Weights of a small mixture-of-experts language model, trained from scratch on English Wikipedia.
Size: 20 layers, width 256, 41.3M parameters.
Below are experts of layer 10 (counted from 0) of a mixture-of-experts language model. Rows are named router (the router's row for the expert), gate (a neuron's input weights, with its number), up (a neuron's input weights, with its number), down (a neuron's output weights, with its number) and show model dimensions 0-255. Each number is 128 + 24 x the weight over its row's rms, rounded and kept within 0 to 255.
After each expert's rows: "comes after" lists some tokens at least twice as common just before its tokens as in all text. This comes from a sample of Wikipedia text that the model never trained on. Tokens count by the router's weight.

# expert 6
router [109 137  70 164 111 119  88 115 146 147 130 120 137 128 124 127 153 124 114 165  93 130 110 103 119  98 140 160 132 123 111 153 109 129 145 112 135 140 106 112  91  82 136 129 146 168 133 113 160 131  87 148 163 108 160 161 153 112 118 131  98 162 109  83 114 194 133 121 149  82 150 153 106 128 203  94 139 131 111 117 152 109 152 100 119 134 125 137 119 118 120  98 135 102 142 126 129 111 117 112 123 172 162 108 133 106 120 173 110 175 123  87 139 149 172 111 163 111 112 149 140 124 138  89 111 157  94 122  96 150 109  97 149 155  92 143 107 163 132  84 128  82 136 102 138 100 110 136 122 192 141 156 127 118 144 126 169 121 129 124 105 134 119 118 138 134 148 108 125 166 142 121  85 117 113 125 139 125 127  79 173 138 131 115 144 147 129 143 161 153 130 119 136 157  81  96 128 169 100 119 162 117 144 142 128 101 115 151 127 119 105  98 154  84 157 183 156 109  94 118 115 130 107 138 152 123 135  89 132 136 141 133 109 120 103 158 169 160 138 149 178 111  91 144 114 166 149 136 108  94 123 109 142 131 112 137]
gate0 [156 159  99  96  94 199  65 122 113 156 142 122 117 135  80 123 144 144 152 145 147  66 166  99 102 129 142 142  84 129 132 107 171 129  94 111 106 159  75  79 160 132 136 136 156 122 144 120 176 103 124 146 148 135 113 141 123 131 193 149 130 111 119  83 121 181 146 137  79 141 120 123 121 105 130 158 140 143 165 112 117 113 111  99 145 113 122 150 126 106 130 121 121 124  97 111 114 149  83 162 133 154 167 131 153 121 157 104 110 102  97 148 114 100 122 175 123 114 134 168 118 121 127 100 125 152 107 137 123 124 145 137 112 134 118 149  74 107  96 135 123 134 117 148 165 138 142  69 144 136 119 123 163 154 122 115 144 143 137 135 130  86 130 142 121 155  85  98 121 116 120 117 127 124 116 102 130  94 142 126 143 186 130 130 139 114 146 149 116 135 108 137 129 148 144 111 160 129 150 131 160 130 145  77 115 166 129 130 138 105 127 131 117 145 142  62 134 129 129  82 144 163 112 152 132 116 145 116 101 120 104 124 153 151 140 142 115 142 141 106 183  97 124 136 137 136 116 157  91  90 132 154 117 140 193 141]
up0 [119 154 161 139 133 155 144 141 106 143 133 175 129 141 114 140 113 138 110 108 131 176  96 112 161 159 107 155 126  62 114 133 143 110 104 162 130 158 120 130 104  89 148 161 129 100 152  97 141 127 157 141 132 148 139 103 173 144 134 116 166 146 120 189 148 124 123  84 128 147 138 103 149 108 141  91 135 135  95 119 135 107 122 143 123 156  96 139  83 159 143 127 109 145 110 104 150 124 146  87  97  95 143 167 136  98 149 130 125 112 143  98 120 130 173 101  99  94 125 122 128 118  97 150  96 136 112 138 113 123 121  90 139 107 145  90 144 140 106 162 105 166  98 117 196 119 132 143 130 120 105  94 123 120 123  95 113 141 149 133 125 156 100 150 154 150 140 135  88  90 129 126 126 100 133 133 141 150 117 136 109  74 127 175 135 158  93 162 185 103 215  91 134  84 112 138 137 129 131 118 104 128 100 160 133 108 185 132 112 109 110 130 124 114 169 144 130 167 130 141 157  92 148 124  63 126 108 107 157 178 139 138 106 109 110 126 113 118 149 129 119 139 123 124 106 117 134 119 161 105 117 134 116 128 106 116]
down0 [173 132  99 122 110 120  98 132 113 121 192 148 136 119 119 157 130 139 163 145 110 129 119 134 101  95 128 121 118 150 112 102 149 135 105  81 107 130 101 143 152  90 107  75 108 139 131 139 141 106 132 151 121 140 171 174 124 112 170 115 103 135 130 120  89 132 111 181 103 109 144 117  98  98 156 125 154 128 115 143 122 131 148 117 131 151 108  74 152 112 113 134 136  83 121 153 121  50 140 142 130 117 153  98 143 116 136 165 115 146 123 121 131 165 103 118 145 148 105 113 121  92 123 134 106 127 116 130 144 128 105 152 148 131 130 106 157 107 116 167 153 162 140 107 111 142 102 122 158 149 160 148 119 114 159 125 156 147  97 147 104 158 108 143 118 147 110 101 106 152  95 120 161 125 116 111  58 150 214 149 138 136 184 139  87 156 141 180 149 116 120  78 139 132 124 153 113 122 132 129 121 120 143 105 157 110 123 180 149 123 158  99 139 151 165  95 118 120 123 174 115 166 124 151 107 122 126 125 116  83 114 104 107  97 132 110 150 137 144 149 129 136  99 111 157 119 146 134  86  67 109 153 134 117 132 128]
comes after: ",", "s", "==", " also", " =", " which"

# expert 28
router [ 84 127 120 157 130 142 135 173 106 159 109 117 144 140 157 158 147 136 116 112 129 110 114 115  98 108 146 130 157 161 145 133 139 132 140 140 130 107  85 138 131 158 156 143 104 133 113 164 126  81 104 118 113 105 137 122 158 178 147 164 148 118  93  97 111 138 114 106  80 137 119 119 184 110 130 126 156 111 151 136 107 155 160 150 111 122 118 161 154 117 112 125 114 120 145 129 171 153 104  90 147 109 133 145 143 136 121 108 140 176 135 122 107 156 158 107 172 135 167  98 184 134 117 112  81 130  89  83 170  72 150 122 117 124 110  97 101 108 124  89  77 171 155 114 101 131 114 149 127 162 160 129 154 149 110 129 126  99 113 103 144 104  98 124 165 101 101 102 141 124 128 109 178 132  81 106 141 107  82 128 129  82 142 119  90  97 151 148 109 115 102 176 159 149 116 142 148 107 132  93 152 116 182 136  99 102 140 157 117 149 145 140 125 134 134 122 111 139 139 165 150 100 112 129 158 108 135 136 160 118 108 103 101 142 135  96 109 137 127 102 131 135  85 147 135 136 153 170 130 119 154 175 142 156 125 106]
gate0 [107  91 162 134 126 161 138  79 129 137 141 120 126 124 139 143 150  84 156 107 111 149 163 133 149 104 103 111 143 141 160 136 129 136 106 154 147 162 119 104 102 117  93 136  89 103 180 101 114 132 110 158 144 116 159 158 114 119 134 124 139 114 138 130 124  97 141 170  97  97  95  96 126 111 164 155 160  88 162 137 167 126 118 122  97 136 114 141 140 137 148 108 133 113 106 178 132 117 127 141 123 144 130 150 143 119 104 150 127 128 119 143 132 102 107 112 154 137 117 140 146 143 135 130 110 136 107 116 115 110  92 120 126 119 135 141 123 147 146  99 135 128  70  87 112 112 143 166 106 143  85 123 120 153 113 104 180 108 150 114 102 115 121 187 124  82 179 113 138 124 163 142 126 138 139 144 157 100  79 191  99  98 130 127 106 145  75 124 122 112 146 116 151 124 184 116 148 115 133 125 119 156 122 152  85 108 123  60 116 139 124 129 144 128 166 113 167  86 171 128 135 136 155  92  88 132 142 137 116 125 130 133 118 130  57 159 147  82 115 114 160 139 133  59 126 106 152 133 110 175 134 135 141 151 151 130]
up0 [137  59 128 159 147 121 146 157 127 138 130 103 152 149 138 143 154  74 158 126 134 167 143 129 123 130 119  98 142 122 148 152 118 150  50 144 141 166 115 123 107 141  86 130 100 146 180 133 127 111 123 155 115 129 123 125 122 136 158 127 109  76 103 111 112 107 152 165 112 136 109  97 142  81 179 138 147  91 174 111 160 123 122 118  99 134 123 130 150 126 172 154 124 108  90 146  93 120 121 167 148 134 122 103 176 119  96 127 145 105 135 139 129 102 110 142 148 135 120 154 139 163 101 131 112 161 124 124 123 114 119 141 126 106 113 121 109 128 158  87 126 128 124 114 105 111 168 164  95 134 107 132 106 147 101 113 178 123 173  89 117 105 119 186 173  89 152  93 145 121 129 114 127 137 140 129 183 101 106 175 129 120 137 159  96 135 121 135 126 119 152  99 137 122 165 122 130 129  85 152 133 118 179 133 115 124 168 102 120 121 128 138 146 138 116 115 115 110 144 126 117 122 144  98 122 109  94 143 131 120 142 100 104 114  85 152 163 102 103  96 173 147 113  56 133 104 135 137 130 169 138 173 147 151 121 108]
down0 [104 142  95 107 118 145 135 121 162 138 132 142 125 131 111 107 113  96 135 132 127 106 136 141 133 108 148 126 133 110 159 151 111 111 121 158 152 120  90  98 145 124 149 123 101 134 113 121 136 132 136 108 110 118 128 122 134 172  89 102 112 116 152 112 128 128  86 179 158 165 133 131 144 131 134 153 145 137 196  97  98  84 103 163 120 110  88 114 134 101 149  89 162 148 138 150 140  75 119 125 110  66 134 145 131 146 128 154 108 131 112 148  89 115 124 114 144  97  86 168 111 155 145 173 118 164 105 107 178 118 105 169  95 127 138 104  84 126  87  87 170 141 131 142  86 172 129 167 157 110 139 169 157 102 130 120 158 100 131 141 167 110 145 156 117 133 113 100 163  95 107 151 118 129 125 113 151 113 122 157 101 153  79 136  96 144 128 105 122 110 109 119 187 120 127  83 116 112 105 139 147  96 122 136 135  83 151 123  92 130 118 112 179 139 158 152 102 117 137 125  96 164 165 116 114 123 103 144 122 109 112 138 178 134 117 156 141 122 123 127 184 110 142 136 162 142 133 119 115 132  99 155 125 100 129  86]
comes after: "0", "1", "9", "8", "2", "7"

# expert 11
router [ 70 143 170 120 122 177  91  83 117 140 128  96 120 116 150 137 138 133 165 101 128 129 141 123  99 132 115 107 132 172 128 130 149  65 142 176 159 126 137 111 104 101 123 109 136 117 131 162 147 151 111  97 143 118 163 167 111 148 105 108 119 124 153 131 168 152 142  79 103 145 120 166 137 156 135 105 134 126  94 141 136 146 155 142  86 101 124  99 104 104 178 130 141  95 143 104  97 117 117 166 115 147  95 114  99 117 135  80 125 102 118 121 138 136 148 120 173 148 152 118  81 171 122 167 116 126 135 135 124 105 141 136 131 116 122 116  87 128 121 130 161 102 129 127 148 144 171 181 128 160 136 142 128 130 107 123 139 154  91 132 104 145 135 146 151  85 110 127 110 135 146 145 131  99 127 123 107 162 120 148 139 111 120 149 140  75 117 138 138 114 138  85 154 161  97 136 103 140 171 120 112 104 134 108 141 152  89 163 157 157 149 156 176  88 123 120 143  88 173 107 159 116 173 108 117 147 109 154  96 124 121 111 133 137 100 134  85 102  89 142  99 126 171 162 128 160 133 177 131 153 116  96 121 144 113 123]
gate0 [ 93 113 111 143 118 118 130 140 176 183 138 110 122 183  99 190  97 144 150 146 156 137  92 123  99  89 143 108 114 155 138  97 114 108 137 138 110 137 136 146 134  96 129 150 129 146 138 152 136 104 146 116 158 123 134 133 103 132  97 148 126  89 122 104  97 102  77 163 127 128 126 136 176 104 145 118 132 117 137  59 140 109 164 132 140 132 135 126 114  89 107 129 132 140 120 147 106 180 140 137 180 162 157 129 172 129 102 166 105  99 146  97 131 112 104 143 157 143 162 137 129 146 144  69 103 157 156 103 108 102 106 105  75 117 115  99 181 115 118 112 164 105 107 127 111 118 123 132 122 130 136 114 153 145 114 135 182 136 140 169  99 115  88  81 135 110 150 124 102 148 121 102 184 125 152 136 118 155 131 121 139  97  95 145 112 133 101 135 134 125 143 146 120 144 147 111 138  88 125 147 184 134 154  90 123  85 110  91 159 125 108 126 125 127 132 108 134  98 106 145 134 113 169  98 148 146 153 134 122 129  72  93 113 110 122 158 133 120  88 146 139 113  98 125 137 171 126 144 136 167 129 117 156 137 109 132]
up0 [137  79 179 114 138 100 146 139 102 162 130 124  98 135 128 136 136 114 105 134 128 132  92 122 109 145 103 111 125 137 138 135 141 137 158 150 154 121  97 123 108 135 153 155 109  82 162 145 120 150 141 136 184 119 142 143 144 137 147 148 122 111 107 141  95 148  88 125 109 114  98 132 121  90 137  92 112 134 127 112  97 148 117  94 139 150 150 122 133 135 128 150 115 143 130 143 135 138 156 102 129 158 126 146 130 137 109 196 124 157 118  97  89 124  95 167 124 100 150  94 177 119 178  90 120 148 109 164 184 132 157  80 124 139 103 125 139 104  99 150 145 150 134 123 109  89 139 155 131 155  87  69 109 138  84 103 138 126 135 136  91 123 145 115 165  91 111 101 116 128 125 175 132 113 109 103 121 131  92 144 108 134 149 123  89 139 146 169 163  76 126 123 146 148 138 138 147 117 136 116 164 170 172 153  75 117 138 110 105  83 130 139 145 122 131 147  95 116  92 124 128 136 100 136 150 135 129 113 175 144 138 112 103 114 144 146 147 165 153 163 139 120 108 145 164 105 185 135 157 182 132  90 147 167 122 141]
down0 [136 117  93 102 100  68 120 148 160 125  92 118 131 147 111  99 142  83 124 136 151 120 115 124 153 100 113 139 141 165 118 115  99  93 115 147 106 154 104 153 111 123 135 124 115 122 136 137 111 149 145 135 161 158 130 158 155 158 157 120 130 135 141 131 107 137  89 161 111 158 124 156  93 132 101 142 106 109 156 106 130  99 130 117 136 113 141 118 153  67  91 144 104 145 151 121 130 178 124 152 134 121  85 126 106 130 127 185 114 123 113 126  93 148  50  89 147 109 112 149 126 110 135 129 144 110 149 122 124 110 138 112  95 148 145 101 132 129 132 168 163 102 130 158 140 114 168 149 105 157 109 110 124 149 127  85 161  80 126 144  97 109 112 130 120 106 107 126 126 137 127 149 178 106 151 162  83  97 101 161 134 119 159 122 119 108 106 112 111 124 144 140 151 146 166 156 157  96 127  99 114 133 117 119 142 118 150 168 100 124 149 179 118 118  98 139 169 135  85 150 109 208 137 137 118 134 171 146 152 156  99  87  96 128 157 121 156 115 120  85  97 129 127 106 149 100 130 166 131 128 151 145 153 151 175 151]
comes after: "\n", "|", " is", "==", "===", "PL"

# expert 10
router [149 129  96 134  81 182  86 128 124 115 165 127 114 156 130 112 123 123 166 101  88 128 146 131  67 127 134 148 121 113 150 141 112 106 108 153 147 108  91 126 165 163 143 165 143 110 126 156 110 134 127 149  91 176 126 148 106 115 152 163 106  88  91 124 124 107 130 135 140 116 134 139 143 122 155 158 116  97 169 114 131 125  65 154 130 168 160  98 133 146  89 135 110 157 136  91 110 119 105 103 126 111 114 110 154 146 151 110 124 163 145 145  84 122 107 146 106 115 131 117 133 123  75 137 116 126 127 110 114 127 132 171 125 116 136  97 146 126 109 103 113 146 128 126 102  93 138 132 128 119 104  90 104 134 139 170 152 146 102 123 133 114  97 173 173 114 127 148 156 144 116 128  97 164 143 173 114 114  88  67 160  82 133 148 178 167 116 146  99 140 148 117 124 153 132 106 126 145  85 140 194 151 106 142 120 132 137 130 165 125 153 158 175  79 149 110 116 149 135 124 130 126  97 115 151 119 139 144 101 130 122 103 149 158 113  91 169 144  84 163 151 118 164 115 116 132 120 164 143 118 112 110 132 117 155 114]
gate0 [114 112  97 141 111 162 129 124 100 107 119 101 121 111 122 157 149 117 160 138 157 108  91 131 157 135 122 147  80 134 163 118 117 163  97 111  98  60 110 108 132 107 124 126 103 132 122 121 169 142 172 176 106  85 160 140 171 168 145 148 138 128 110 141 151 116 110 134 163 112 114 110 117 109 143 152 109 121 134 149 142 105 127 169  99 138 125 147  82 104 138 141 134 144 142 114 167  93 115 130 156 131  98 162 141 130 164 144 152 211 182 135 128 130 114  89 153 181 111 112 108 125 124 145 134 120 106  99 121 139 113 146 119 118 125 114 136 110  61 149 127 168 124 120 100 130 148 145 115 145 109 111 145 140 152 121 148  93 126 131 112 115 112 150 102  92 149 167 129 106 120 157 106 124 110 138  49 118  91 138  97 110 126 116  67 151 153 174 140 113 133 146 116 142 122 129 139 136 121 132 133 106 151 130  83 116 104 120 121 138 110 140 147 150  91 136 110 143 104  79 154  89 148 112 154 182 141 104 135 104 160 116 106 134 128 143 132 156 124 116 123 120 131 137 122 130 139 196 118 129 128 117 110 173  84 129]
up0 [153 118 112 134 103 108 113 138 136 157 149 143 102 126 172 154 117 100  86 104 123 115 167 144 186 100 118 133 167 140 141 127 126 110 152 162 167 135 114 108 148 124 188 105 146 153  91 125 142 130  92 115 100 128 123 106 179 137 136 112 101 107 118 135  95 159 116 123 134 131 153 119 154 167 131 144 116 108 113 161  97 143 134 129 131 139  90 122 117  95 146 124 116 136 126 148 153 127 111 153 117 102 147 126 128 137 101  82 130 160 151  90  74 133 157  97 100  78 114 133 136 166 170 117 139 146 139 112 151 159  98 161 151 155 123 150 145 126 183 125 150 168 151  99 111 158 120 130 117 107 114 124  87 115 152 140 150 113  80  95 173 123  97 121 116 111 130 141 125 112 139 135 130 176  87 106  95 135  99 149 129 153 101  98 110 111 136 125 133  70 119  59 102 143 160 162 117 162  92 111 157 134 147 118 123 150 140 168 115 140 151 128  86 114 115 138  92 104 125 169 109 133 103 105 139 133 123 117 134 112  69 112 131 110 144 153 131 147  87 152 110 116 129 137 170 145 185 134 121  98 124 128 110 104 129 146]
down0 [ 95 130 140  78  98 115 130 128 146 162 104 120  88 149 125 125 141 142 149 159 132 103 174 113 141 131 158 120 125 111 113 158 109 116 158 115 142 126 151 165 132 121 115 127 143 118 103 108  93  98 128 152 157 130 146 139 127 128  99  97  99 138 127 133 123 138 146 135 128 139 148 141 100 179 130 117 161 144  86 110 104 131 103 138 125  92 131 107 122 140 117 106 119 140 132 118 131 150 108  92 169 144  98 141 116 103 122 118 139  85  96 139 138 116 110  92  83  83 165 120 165 154 157 119 107 152 175 147 115 143 163 144 148  72 119 157  98 101 176 115 127  75 168 135 137 141 144 155 186  98 116 150 147 136 110 127 102  79 160 144 166 110 169 105 125 154 127 146  97 108 121 129 143 107 123 133 116 139 114 147 115  97 119 135 107 131  81 153 127 130 120 104  98  68 166 170 135 129 154 100 123 151  87 135 136 159 173  96 120 123 143 160 108 131 181 137 107 126 100 151 120 124 183  99 111 170 127 109 116 148 166 101 131 209 116 146 104 122 119 125 131 126 142 139 111 112 125 132 117  95 121 148 107 137  77 114]
comes after: " ", "4", "6", "2", "5", "3"

# expert 29
router [120 155 156 148 169 175 138 104  91 135 133 103 137 113 132 124 153 122 116 182 118 135 144 119 149 123 156 135 134 121 123 136 134 133 117 154  96 121 103  99 122 158 149 102 105 106 123 111 114 132 142 117 134  94 192  91 140 141 144 129  85 125 161 139 148 112 154  97 150 127  90  80 103 124 130 157 103 176 103 118 112  85 170 167 143 105 120 103 126 125 129 137 122 114 129 144 111 164 151 162 120 159 128 121 159 166 130 140 118  93  89 101 122 122 125 148 131  78  99 119 130 157 154 123 113 161 102 132 124 122  83 161 192 170 135 146 142 138 108 129 128 131 115 143  98 100 109 131 162 137 117 138 112 102 130 122 113 115 110 131 107 120  90 165  92 135 146 136 135  87 183 124 159 135 149 109 124 155 102 104 141 120 126 123 179 149  94 164 121 101 101 136 107 125 138  90 127 146 100 130  92 147 130 147 116 156  92  62  99 126 124 108 150 113  81 110 119 126 136 110 130 186 113 175  92 106 101 129 112 136 136  95 137 148 141 151 102 125 124 128 183 143 159 166 103 152 167 119 134 128 107 101  81  92 141 116]
gate0 [129 124 146 174 102 117 116  70 168  88 136 106 139 140 144 119 135 127 105 151 137 188 113 116 125 122 120 146 104 164 162 161 135 130  93 148 120  63 122 108 100  89 118 201 141 100 101 146 131 154 116 126 142  94 158 138 104 165 119 119 134 170 131 131 149 108 138 121 122 133 114  76 113 126 148 128 119 118 132 121 108 127  98 121 159 153 114 126 137  90 134 104 120 149 113 146 105 148 135 160 130 133 195  71 154 167 105 132 136 142 131 169 121 111 153 145  87 122 172 122 145 126 117  51 135 132 125 110 159 156 123 113 108 116 105 119  89 139 106 112 151 159 100 135 124 124 137 168 155 147  90 141  83 119 125  86 150 100 143 143 114 122 109 129  95 109 122 153 103 119  81 136 130 113 148 129 117 155 113 160  91 142  77 137  93  95  96 107 121 126 148 170 125 138 124 121 178 117 138 108 165 149 147 157 159 137 100 147 137 123 151 105 114 111  97 142 121 109 141 138 118 121 142 105 106 137 140  93 160 144 153 161 136  79 136 134 159 151 112 116 115 113 141 105 123 135 112  89 106 123 106 158 103 148 152 156]
up0 [116 160 110 155 101 156  98  80 147  81 138  84 112 155 146 158 153 182 137 143 109 165 124 179 132 118 129 122 113 154 140 163 162  94 112 163 152 117 123  97  75  74  85 133 150 131 117 123 133 165 128 125 138 114 195 126 112 140 164  98 149 178 171 119 114 135 143 140 134 152 124  71  96 113 106 118 176 140 123 148 109 113  87 148 133 166 115 145 169 102 142 154 113 132 116 129 125 127 146 203 133 133 165  69 127 117 117 112 121 119 103 147 126 129 136 130 134 126 153 127 166 118 121  93 145 141 138 121 162 119  88 111 142 118 116 101 102 157 115  96 141 184 128 135 142 150 142 143 159 147  89 114  56 107 127 111 136 103 119 120 149 126 114 115 134 143 135 138 116 125 118 172 125 130 152 126 128 135 141 131  86 137 119 132 136 105 120 127 110  82 112 123 123 152 127  95 189 137 116 137 140 118 158 167 153 135 100 128 127 165 114 115 151 115  98 146 107  89 151 134 137 121 139 148 136 127 102 104 152 117 124 127 127  87 143 134 146 181 162 157 154 142 146  89 146 121 138 130  91 121 129 122 137 148 133 125]
down0 [144 108 153  99 122 145 123 118 123 135 166 135 133 144 141 127 132 116 119 123 124 134  97 105 115 156 136 119 129 158 138  93 187 125 104 116 164 135  99 127  91 142 142 162 115 126 136 126  79 124  79 117 146 172 120 137 164  64 120 150 132 142 136 110 103 144 130 121 115  80 123 115 153 145 155 168  87 171 199 164 137 146 112  96  70 125  94 123 103 110 106 126 122 109 117 127 128 171 130 124 148 162 157 152 151 108 130 114 148 146 168 158 101  90 125 114 128 108 111  83 125 101 139 127 154 129  96 114 139 115 144 109 185 156 119 123 133  87 135  96 163 131 159 134 178 135 127 101 155 177 123 150 160 135 104 172 126 114 123 123 163  80 118 126 128 131 119 135 146 107 103 138  98 119 123 106 146 132 174 126 142 133 110 122 123 135 165 122 102 112 110 119 129 148 143 118 160 149  94 136 160 156 115 139 118 139  88 136 132  70 109 124 163 133 127 150 139 157 133 100 129 107  85 142 103 106  94 131 120 124 120 121  87  92  91 105  81 167  90 114 156 121 107 176 102 112 149 113 162 158 123 105 121 157 147 147]
comes after: " ", " in", " re", "-", " con", " \""

# expert 20
router [ 94 152 131 114 153 138 171 154 148 144 121 121 103 173 122 117 126 135 131 145  96 122 150 124 142 125 164 132 162 123 124 155 126 126  85 164 135 127 106 134 131 139 154 102 152 116 158 141 112 138 136 121 133 139 134  94 137 148 117 154 100 105  81 110 114 113 126 151 126 164 143 127 171 110 115 131 113 150 145 121 111 145 142 134 127 135  86 109 102  96 130 161 140 159 158 124 160 110 139 103  98 121  88 154 120 108  98 129  60  96 111 135 162 157 130 204 109 131 115 117 133 131 100 118 116 150  49 118 114 113 138 147 164 134  96 105 158  93 115 141 171  93 119 131 144 123 167 147 122 129 154 114 164  84 128 123 147 145 127 145 115 161 146 186 116 126 101 139 138 151 145 173 148 152  89 116 176  90 125 118 168 148  92 158 138 125 130 106  98 123 131 104  81 161 115 123 123 113 108 116 140  90 138 116 140 140 113 123 136 123 135 162 151 137 117  96  96  81 113 174  74 145 112  94  93 114 103 140 106 125 125 116 154 141 112 128 111 149 152 174 100 114 116 153 172 184 134 151 106  93 122 138  99 126 129 160]
gate0 [105 150 131 140 136 157 155 117 124 124 137 111 125 125  90 135 133 112 129 114 102 170 137 100 158 142 150 129 121 162 147 143 140 141 127  63 120  99 163  79 109 162 118  50 114 157 145 136 143 138 113 145 112 113 113 120 132 132 152 111 147 127  80  97 146 126 133 150 117 149 127 112 163 155  86 154 106 118 137 114 126 120  84 111 112 108 121 124 114  69 105 118 140 129 137 113 162  96 106 186 134 113 105 121 131 108 122  99  89  62 145 166 151 127 167 108  97 126 168 160 123 131 130 161 125 140 123  77 142 111  74 158 122 135 102 129  71 180 127 137 149 125  93 105 166 133 132 110 116 132 119 113 107 121 131 101 143 141 149  96 124 131 151  89 136 119 133 149 134 106 111 155 102 113 108  91 159 112 141  83 113 152 137 121 129 114 105 134 110 104 153 102 148 153 169 140 117 159 109 126 121 111 187 113 101 133 102 127 141 173 135 111 147 126 119 133 124 107 110 147 145 173 190 142 143 119 114 114 127 112 145 149 133 121 125 127 118 127 130 164 116 138 132 133 145 188 144 147  65 159 119 141 109 179 167 132]
up0 [149 132  91 143 144 155 106 133 140 134 138  66 136 146 110 138  93 108 104 159  99 153 122 124 124 120 144 114 114 141 108 132 149  69 116 133 159 105 133  87 101 126 134 122 142 145 123 162 112 163 120  95 122 158  99 149 126 117 138 156 103 135 100 106 167 162 124 104 110 153 133  66 148 121 106 117 116 125 150 158 132 138 118 117 103 108 136  93  90  98 135 130 119 135  64 135 144 133 128 171  99 106 123 122 108  96 123  90 119 119 119 171 112 140 138 124 121 125 138 185 153 145 113 147 115 110 137 141 135  90 142 188 124 126 100 111 115 182 155 108 158 104  79 101 142  87 136  99 121 133 112  94 123 155 148 114 100 110 114 116 164 143 131 151 153 106 129 124 121 121 128 127  84 133 121 133 110 127 103 126 149 138 142 169 147 184  52 143 140 116 169 135 104 153 119 114 129 156 112 142 138 134 160 112 119 153 124 118 110 134 151 173 143 144 119 113 130  98 106 155 139 161 168 102  82 147  94 139  60 113 165 138 145 107 163 137 129 177 124 157 118 153 103 124 109 110 166 134 150 174 128  95 108 137 141  99]
down0 [158 158  84 113 107 160 142 106 159 131 127 158 124 140 129 116 153 122 115  86 147 133 120 179 148 110 135 100 138 158 147 114  82 105 140 109 181 135 107  94 123 145 136  85  71 163 129 148 102  89 170 104 129 111 124 141 122 136 124 138 118  99 113 117 172 120 115 144 118 119 112 182 172 110 115 134 117 125 115 174 148 161 119 172 144 122  95 120 137  93 100 149 111 118 112 110 131 138 120 116  81 128  99 140 106 104 155 140 131 129 142 149 141 123 121 117 144 131  64 111 110 115 120 130 169 175 180 130 113 139 150 152 101 114 109 155 118 118 117 119 146 115 130  74 107 130 119 109 163 131 122 135 109  94 128 120 130 118 140 114 159  70 122 122 111 143  80 145 149 177 105 144 123 156 136 169 129 122  89 129 113 145 118 161 103 136 143 112 144 165 141 117 143 175 144 128 160 112 152 161 116 145 144 156 129 160 106 143 134 166 139 135 135 125  98 160 106 136  38 157 112 155 169 167 153 118 134  97 124 155 131 148 109 138 117  95 144 124  91 142 143 120 149 131 103 125 101 105 101 150 110 149 133 125  89  91]
comes after: " ", " (", "2", "1", "–", "("

# expert 27
router [144 140 141 110 106 122  99 161 123 178 121 105 100 171 102 143 121 151 124  86  96 163 111 120 139 133  80 125  92 154 110 131 132  99 134 166 139  99 140 145 134 120 144 120 139 151 146 122 109 159 155  95 180 136  77 133 135 138 134 124 115 101 151 152 161 128 105 158 123 120 142 162 137 129 128 104 101 124 115 130 138 112 165 106 131 153 180 114  86 122 141 157 123 141 137 106  79 101 106 149 125 155 120 137  93 166 152 100  99 103 172 102 140 128 149 135 142 127 155 122 156 114 124 151 144 141 131  76 106 158 131 123 155 102 155 116 124 103 111  83 138 109 150 126 129 138 180 146 129  98 138 130 150  99 121 135 131 106  99 111  80 120 122 109 110 113  99 121 133 157 100  89 113  97 133 150 169 116 153  88 159 155 125 133 155 133 169 107 121 110 116 153 131 146 136 147 157 110 150 128  77 104 124  84 125 150 128 151 132 121  95 162 118 107 140 155 151 109 155 137 101 144 114 126 119 145 154  97 159 151 155 125 103 156 182 112  95  92 157 151 102 115  95 174 161 131  54 130  94  86  87 159 125 133 132 132]
gate0 [173 146 126 108 120 122 161  99 114 114 129 144 123  77 123 161  92 137 144  80 143 135 165 148 128  80 137  89 107  81 106  72 121 162 161 103 149 125 114 119 133 148 139 112 146  93 120  58 144 167 133 106 136 155 147  84  99 125 130 102 132 127  92 141 160 167 111 135 140 130 118 132 179 131  99 120 131 153  91 106 180 112 128 104 111 123 150 102 137 165 165 129 160 123  99 146 126  94 120 104 132 126  92 149 129 104 126 157 139 117 132 116  76 121  98 123 134 126 146 146 137 147  97 164 120  99 107 135 154 133 126 133 111 121 157 140 103 135 103 100 128 172 141 128 146 120 131 155 154  80  71 125 128 159 112 132  90 118  84 125 118 141 145 146 151  72 138 115 128 126 161 104 146 165 177 151 140 128 146 115 116 147 141 147 108 116 131 145 121 154 114 100 131 152 166 120 110 121 122  92 144 141 122  99  91 162 134 165 119 151 170 126 140 122 147 152 165  98 179 100 131  95 117 135  93 111 120 113 133 163 155 129  71 127 134 111 167 117 105 151 121  94 169 145 133 133 112 156 100 144 118 125 121 149 137 152]
up0 [135 123 147 100 126 109 116  97 117  89 140 172 152 132 125 136 106 125 152 130 122 113 167 125 104 107 100 120 136 104 120 101 141 106 127 132 150 145 129 145 144 145 177 104 141 108  61  65 154 117 134 119 117 168 143 111  83 152 123 119 120 106 112 154 151 135  91 165 128  63  86 134 184 132  87 123 128 128  77  97 124 117 154 122 128 130 155 132 106 180 168 166 144 118 151 130 121 144 127 115 114 155 100 106 100 157 138  98 132 125 124 108 112 118  90 156 122 133 128 113 154 135  90 135 127 116 147  93 147 159 135 123 140 106 151 104 131 103 161  98 115 147 100 160 126 111 127 124 156 107  88 136  84 127 119 147  91 135  83 103 106 125 146 189 143  96 138 121 168 104 144 100 145 150 156 126 117 132 137 135 115 112 128 126 129 106 141 132 167 157 135 127 159 168 165 162 138 118 128  92 160 109 112 106  83 160 113 105 157 150 185 144  83 123 205 148  86 110 170 126 121 104 107 120 154 121 119 129 125 135 116 123 124 153 104 140 147 113 115 123 119 132 180 105 122 145 108 176 130 146 133 118 111 136 130 129]
down0 [153 104 123 101 153  93 145 147 154  89  89 154 103 148 140 144 155 142 124 134 142 192 122 158 129 136 127 109 136 121 173 140 145 136 163 117 127 176 156 146 119 110 141 121 171 137 112 146 143 111 117 109 125 152 158 161 125 143 129 149 123 104 132 127 159 137 107 165 107 117 145 107 147 133 116  93 108 158 110  53 114 122 165 148 115 101 140 135 122 104 126 161 122 120 155 104  74 100 123 145 161 115  97 146 110 125 188 181 116 125 118 117  98 170  85 124 130 135 133 110 130 133  97 125 128 135 153 111 151 146 121 158 147 128 187 146 102 131  99 149  92 120 115 133 124 130 136 128 108 110 121  81 118 111  97 145 145 126 125 124 127 148 117 108 133  97 151 111 121 150 123 128  86 139 109 126 154 141 114  72 117  99  81 132 146 122 178 107 119 132 162 126 141 131 142 106 115 156 132 145 114 119 157 112 145 105 161  83 172  78 121 208 132  90 138 158 166 158 133 145 134 145 119 112 125 157 116 130 134 150 109 106 106 125 121  97 128  62 117 127 144  81 158  79 150 127 129  98 119 155 151 132 128 144 134  81]
comes after: " |", "\n", "1", ")", " /", ";"